config.yaml
d_model: 256
n_experts: 16
d_expert: 192
d_shared_expert: 0
moe_layers: [0, 1, 2, 3, 4, 5, 6, 7, 8, 9, 10, 11, 12]
balance_bias: true
vocab_size: 16384
norm: "layernorm"
norm_eps: 1e-05
beta2: 0.95
Below are experts of layer 10 (counted from 0) of a mixture-of-experts language model. Rows are named router (the router's row for the expert), gate (a neuron's input weights, with its number), up (a neuron's input weights, with its number) and show model dimensions 64-127. Each number is 50 + 10 x the weight over its row's rms, rounded and kept within 0 to 99.
Before each expert's rows: a language model's description of what the expert responds to. This comes from a sample of Wikipedia text that the model never trained on.

# expert 13
Description: Initial pieces of lowercase words such as p, h, m, st and compass words, mostly in architecture descriptions, e.g. piers, pilasters, footpath.
router:37 46 53 52 40 39 69 33 63 55 50 48 56 42 59 59 56 67 69 61 38 51 44 54 46 53 71 54 68 51 43 41 78 47 54 70 43 58 47 59 64 41 54 50 43 56 65 38 43 49 56 55 51 57 61 49 45 52 70 53 42 27 56 51
gate5:45 56 37 51 56 59 51 52 52 33 61 64 33 38 47 60 42 38 50 38 48 34 57 58 39 57 46 43 55 49 69 43 52 52 46 47 40 47 54 59 35 45 67 36 43 54 48 77 44 49 52 48 55 44 48 41 68 61 69 57 53 40 52 64
up5:65 48 48 49 60 59 36 52 57 69 40 60 45 47 58 34 45 48 40 30 48 46 55 45 41 45 45 72 44 56 42 55 39 58 66 59 51 39 37 46 56 54 46 46 56 52 52 71 45 53 34 69 39 57 47 45 63 54 54 50 50 42 36 53
gate6:42 57 59 48 36 44 43 51 59 50 47 48 49 52 51 55 47 53 56 71 44 65 57 66 54 55 64 54 57 47 48 60 32 75 45 56 75 47 68 30 30 45 56 50 53 45 49 53 68 45 53 39 45 33 63 45 47 47 61 61 50 51 54 48
up6:46 59 50 37 38 44 50 58 51 61 40 54 54 57 58 54 32 43 63 65 41 39 51 65 39 59 59 53 72 51 52 59 46 71 45 61 53 38 55 51 38 44 58 39 50 46 54 43 73 47 54 34 50 43 61 39 55 52 70 75 53 28 52 44
gate7:54 57 61 49 59 33 62 45 49 42 51 40 62 42 60 54 56 54 63 63 32 42 46 73 48 55 61 62 70 56 56 51 60 62 58 56 39 53 44 57 50 33 77 56 49 56 67 47 47 48 68 41 50 41 57 64 57 46 49 67 54 34 36 43
up7:56 45 39 42 41 47 59 50 47 42 44 71 50 62 67 45 46 49 51 31 51 57 34 44 28 41 46 46 35 52 94 59 40 36 49 47 30 57 52 53 59 50 57 71 44 50 40 44 60 45 43 48 48 59 53 56 57 55 38 44 55 57 60 34
gate8:62 60 58 60 48 43 61 53 45 55 46 60 45 68 18 53 38 37 37 61 40 61 47 44 58 56 61 61 54 55 51 33 62 38 68 49 51 63 54 50 52 47 55 42 56 54 67 58 55 59 42 57 54 46 57 43 72 56 40 42 50 49 41 67
up8:51 51 50 35 32 52 63 45 58 52 60 41 37 49 28 49 41 63 41 55 59 68 52 57 60 45 56 53 43 46 60 43 57 50 59 50 53 60 50 61 53 49 59 53 54 28 46 66 52 40 40 52 55 43 37 43 52 57 54 54 49 61 51 63
gate9:45 49 53 27 48 44 48 54 47 48 50 58 61 71 29 62 49 67 65 37 37 47 53 52 47 33 56 61 52 58 64 54 57 50 50 56 67 40 54 45 58 40 49 36 47 41 56 60 37 57 52 54 47 44 54 69 40 37 56 62 38 50 42 41
up9:41 60 74 57 48 47 46 44 47 45 47 47 54 69 59 45 24 45 54 34 49 41 53 38 61 47 58 65 44 43 58 46 49 50 63 43 65 45 48 64 39 52 63 55 54 57 42 26 36 65 43 54 53 48 44 34 58 59 49 76 51 46 63 47
gate10:40 64 50 36 48 45 55 43 61 58 59 59 46 46 27 51 46 45 47 50 55 46 50 39 59 35 65 54 28 37 30 69 56 63 29 49 51 61 72 54 65 47 39 38 71 39 50 65 27 62 53 37 51 54 53 35 49 57 53 45 47 47 63 48
up10:46 57 58 59 50 54 54 69 33 35 37 36 72 59 46 42 42 43 51 68 46 50 67 56 60 53 45 38 54 40 60 37 45 45 56 51 66 52 44 42 54 61 49 51 53 62 48 43 60 60 50 50 66 47 46 60 66 58 51 71 52 54 36 44
gate11:33 67 39 46 49 49 53 50 54 56 60 86 34 53 54 51 68 66 42 46 52 74 34 65 67 62 54 57 39 58 62 58 56 43 54 44 48 59 49 56 39 40 39 46 62 58 53 42 49 48 39 47 67 38 47 58 56 46 60 39 47 48 50 64
up11:49 71 42 37 30 52 70 55 41 54 51 60 46 57 60 35 49 49 54 46 52 47 35 43 35 55 52 31 47 44 41 55 48 58 52 64 34 53 41 51 36 63 53 56 71 73 37 42 50 45 41 42 65 21 49 50 60 39 49 38 57 47 58 60
gate12:44 52 51 58 53 49 53 49 45 49 62 25 61 36 40 70 46 52 41 70 48 39 52 71 36 61 59 42 57 54 39 34 52 76 40 52 73 46 38 41 62 30 70 54 51 63 54 52 39 47 40 43 62 43 66 56 61 49 45 59 63 48 26 34
up12:62 58 48 52 50 62 41 23 50 60 43 64 46 54 29 42 38 53 39 42 50 62 60 32 68 38 47 70 46 51 52 57 38 48 58 46 40 65 50 46 49 50 35 49 61 43 53 47 47 49 45 57 44 70 46 51 53 24 41 52 60 64 66 55
gate13:47 51 55 34 44 63 63 57 46 56 50 41 44 38 40 59 39 53 51 52 48 61 71 41 69 49 24 57 53 56 39 43 40 34 51 52 48 51 67 53 63 38 54 53 54 44 67 54 59 47 46 51 53 57 45 45 20 29 40 60 47 59 67 37
up13:50 57 60 54 49 62 69 54 35 55 55 46 53 56 43 47 41 53 32 52 48 59 43 28 51 49 73 61 53 53 35 40 38 38 64 67 45 53 44 53 53 26 65 39 59 60 61 44 50 45 32 67 60 55 49 38 43 35 46 38 66 53 55 47
gate14:48 55 75 32 63 39 51 37 51 52 47 58 53 36 65 58 49 54 68 53 24 58 55 49 61 58 53 44 59 51 23 54 41 64 52 48 59 60 59 41 50 64 52 52 55 55 59 58 55 37 58 64 58 47 66 40 35 47 30 57 43 19 51 40
up14:67 69 41 37 36 61 58 54 53 38 54 64 43 72 57 37 47 40 41 52 44 53 46 54 52 57 54 63 53 55 55 59 47 48 49 46 43 53 45 57 26 40 64 43 55 35 58 38 59 46 42 48 60 51 40 59 38 48 51 33 49 53 48 64
gate15:43 36 37 57 60 48 55 49 39 57 60 53 58 55 54 67 56 59 46 64 56 53 50 44 43 40 49 56 52 38 54 40 51 46 63 45 49 54 28 34 49 50 56 41 44 48 38 54 60 39 46 53 44 62 55 47 65 48 53 60 70 53 58 47
up15:58 41 48 62 45 57 64 52 46 65 57 49 57 56 50 71 63 50 66 58 54 51 52 44 54 56 53 51 62 58 39 53 61 55 49 46 41 48 42 42 49 51 53 60 27 51 43 58 60 46 41 53 54 32 59 45 48 51 37 41 40 46 64 52
gate16:73 71 42 40 49 51 39 42 49 61 48 34 50 61 49 47 51 47 39 40 48 49 45 57 61 51 44 48 46 59 46 46 49 57 55 63 45 39 61 54 56 77 42 43 35 41 54 48 62 68 58 40 69 37 67 54 41 45 64 54 49 48 52 54
up16:50 63 60 37 55 63 50 44 35 66 64 38 33 68 52 48 37 57 37 44 35 50 44 43 74 53 52 51 41 56 44 49 58 52 39 54 37 52 62 45 62 58 54 21 32 54 50 59 51 55 47 53 66 42 67 53 41 35 64 45 54 48 58 54
gate17:42 59 57 52 48 40 45 38 55 49 45 27 42 48 41 54 52 57 49 50 45 47 47 50 50 48 44 58 46 33 68 40 47 42 44 45 61 63 51 57 64 41 37 37 46 55 69 56 51 47 37 47 28 47 66 59 47 46 55 44 46 51 60 65
up17:42 41 47 56 36 33 54 45 53 50 52 51 58 55 54 47 47 73 53 51 36 55 38 61 61 72 51 59 69 48 63 51 61 52 55 63 54 46 44 26 66 48 45 51 44 49 59 44 46 40 28 68 44 54 57 57 51 39 42 44 55 36 54 43
gate18:65 57 49 45 38 45 49 44 55 57 71 46 52 49 38 43 57 42 44 26 61 32 31 43 50 43 45 73 63 66 48 31 54 39 55 36 43 63 38 45 56 48 47 39 36 46 58 45 58 36 63 56 61 47 59 65 57 33 63 44 52 39 50 66
up18:34 54 53 54 55 53 60 67 43 33 44 60 65 53 52 56 47 32 57 71 44 75 69 58 43 47 50 49 43 41 59 57 41 62 38 62 42 40 47 66 51 39 41 52 48 42 37 48 27 53 50 36 44 62 49 44 37 52 33 72 45 65 41 40
gate19:39 27 49 51 71 63 34 60 46 46 39 34 46 45 36 32 36 48 51 65 63 42 49 42 31 45 58 49 59 57 57 54 60 52 62 49 57 53 48 54 60 43 63 59 57 54 57 54 45 47 53 55 46 54 43 68 60 65 51 44 46 49 43 38
up19:52 44 56 54 50 61 48 65 66 38 46 37 55 26 39 39 45 34 57 35 61 62 50 58 48 50 47 51 42 52 53 42 44 41 48 44 38 47 39 44 60 61 50 47 56 49 54 51 41 61 52 56 52 52 43 49 51 50 43 52 54 50 49 56
gate20:62 69 48 54 50 47 64 46 58 54 39 34 61 41 58 47 41 51 57 77 40 56 57 16 42 52 42 32 47 59 58 45 45 64 51 53 55 60 43 53 55 53 52 57 58 56 52 20 56 55 43 53 43 57 24 42 55 52 44 47 43 43 54 35
up20:47 49 54 61 57 38 50 58 50 44 45 69 44 53 49 51 54 45 41 35 72 51 54 47 61 37 50 65 41 55 64 44 57 37 50 47 57 25 63 45 52 48 50 48 40 47 56 59 44 62 54 30 52 45 68 61 49 53 61 48 60 57 56 72
gate21:52 55 36 39 35 39 78 43 46 51 67 33 62 51 49 50 58 60 44 52 53 50 43 50 53 60 57 46 53 60 54 67 58 64 45 57 50 59 54 50 60 52 47 64 47 50 66 45 65 47 53 40 55 45 38 50 47 43 55 47 53 44 57 61
up21:31 49 44 49 51 37 45 39 58 24 37 54 51 33 36 50 60 53 51 59 49 39 61 50 48 57 41 57 56 54 65 53 44 54 44 49 62 65 42 53 65 39 37 73 43 53 55 31 55 69 57 40 41 63 46 50 50 45 55 48 59 53 50 52
gate22:51 45 44 47 63 43 27 50 54 48 54 48 49 59 54 29 65 54 64 30 50 51 33 54 55 54 41 50 57 59 32 55 65 49 64 47 43 44 53 44 42 56 49 51 65 55 40 54 55 44 44 56 59 44 44 78 56 58 59 56 44 48 62 59
up22:30 35 38 59 70 26 48 57 65 26 68 34 53 45 67 29 64 55 53 64 39 33 39 63 59 47 40 51 55 46 33 23 53 57 55 53 51 45 64 51 59 40 49 58 61 58 39 52 51 51 55 47 50 55 56 76 51 60 55 45 45 50 50 36
gate23:48 47 58 61 47 38 56 44 33 45 51 39 51 55 53 75 49 49 71 45 57 44 61 47 62 48 57 50 52 51 50 44 72 49 51 48 47 56 57 56 54 57 69 42 38 77 64 65 50 58 66 29 34 44 64 55 38 50 30 73 50 54 40 54
up23:88 55 49 47 34 53 53 50 59 64 49 48 40 49 46 54 33 39 36 38 77 53 57 40 34 42 54 58 49 43 47 49 37 34 56 37 41 39 50 54 43 32 66 51 46 50 42 50 50 62 53 67 36 43 50 45 52 62 67 51 52 58 38 35
gate24:45 53 60 48 41 31 56 65 36 60 54 40 40 35 43 59 37 51 58 50 34 49 52 39 76 45 65 54 59 57 63 33 58 51 36 49 36 48 59 53 48 49 55 50 26 45 58 52 40 44 53 37 46 45 43 61 37 61 45 69 52 52 48 73
up24:27 42 50 38 58 81 64 35 54 49 43 64 55 39 20 50 44 52 30 76 40 74 32 55 38 45 23 48 33 36 50 53 47 58 45 49 45 51 36 42 41 40 49 59 62 57 59 58 51 37 41 45 49 59 33 53 58 54 48 47 43 46 31 58
gate25:72 56 78 57 36 32 57 57 41 61 45 62 60 58 49 38 59 53 54 21 66 59 53 24 36 41 53 42 59 50 33 57 67 49 49 52 59 53 45 40 56 44 56 53 52 36 56 48 59 39 32 76 55 58 53 66 55 50 46 54 41 67 46 62
up25:53 40 37 30 57 46 51 43 55 42 50 37 60 55 52 48 37 46 51 42 62 45 66 64 57 63 48 43 47 38 55 44 42 49 46 58 47 53 62 58 44 40 42 45 43 49 47 45 46 58 57 53 40 41 54 35 41 38 38 62 47 43 59 38
gate26:38 53 44 37 74 57 41 36 70 39 46 38 54 40 47 53 40 49 48 39 63 51 54 58 46 43 48 49 59 44 40 33 67 63 44 56 45 42 56 53 48 49 65 31 52 56 63 48 35 58 66 48 53 57 79 28 40 37 44 46 59 60 65 41
up26:53 53 43 45 59 59 52 36 68 41 55 38 43 35 42 45 42 57 53 57 40 45 46 61 43 51 55 58 62 54 49 32 62 55 54 67 38 43 61 58 58 43 70 33 59 37 63 45 40 62 61 56 52 54 57 45 40 40 49 41 56 58 61 26
gate27:47 41 40 55 40 57 40 54 38 47 55 48 53 65 55 41 38 62 51 42 54 44 70 46 57 57 52 50 53 54 48 39 37 42 36 42 57 30 52 49 56 41 57 52 42 33 54 38 51 59 55 51 43 47 49 54 62 50 54 37 42 58 61 57
up27:77 35 59 55 49 37 51 44 47 40 47 65 52 40 55 46 53 45 42 53 45 53 54 54 44 35 34 35 38 63 44 59 81 53 65 47 52 61 45 50 54 50 49 72 62 56 49 61 56 50 46 33 45 62 49 55 42 47 46 59 46 46 39 64
gate28:46 47 46 50 55 59 39 59 77 50 42 45 73 35 74 55 54 56 64 68 56 50 47 51 40 54 44 53 57 73 51 41 49 41 64 46 48 42 43 57 73 48 47 50 48 53 59 37 47 54 41 54 50 67 61 41 57 61 58 44 52 40 45 42
up28:36 65 38 52 53 53 47 40 51 50 36 47 53 69 51 46 55 74 64 54 50 46 32 62 44 54 57 57 53 53 59 41 56 49 47 71 48 65 45 51 62 63 42 50 59 61 54 45 74 40 34 49 57 42 50 55 49 63 63 43 45 43 56 47
gate29:58 52 56 56 49 47 57 41 39 55 46 49 57 46 48 56 66 48 53 53 51 42 50 46 37 47 40 50 32 55 59 45 59 43 37 42 54 52 71 47 53 51 35 49 31 37 53 33 53 47 35 61 54 66 41 59 65 44 42 42 56 30 36 48
up29:60 61 47 68 68 69 51 68 38 54 44 42 53 49 64 55 37 35 53 33 47 47 64 40 46 53 59 41 58 55 47 30 55 53 51 43 50 61 60 45 58 44 57 54 53 56 58 49 41 45 60 43 40 50 65 47 57 43 46 49 56 62 63 54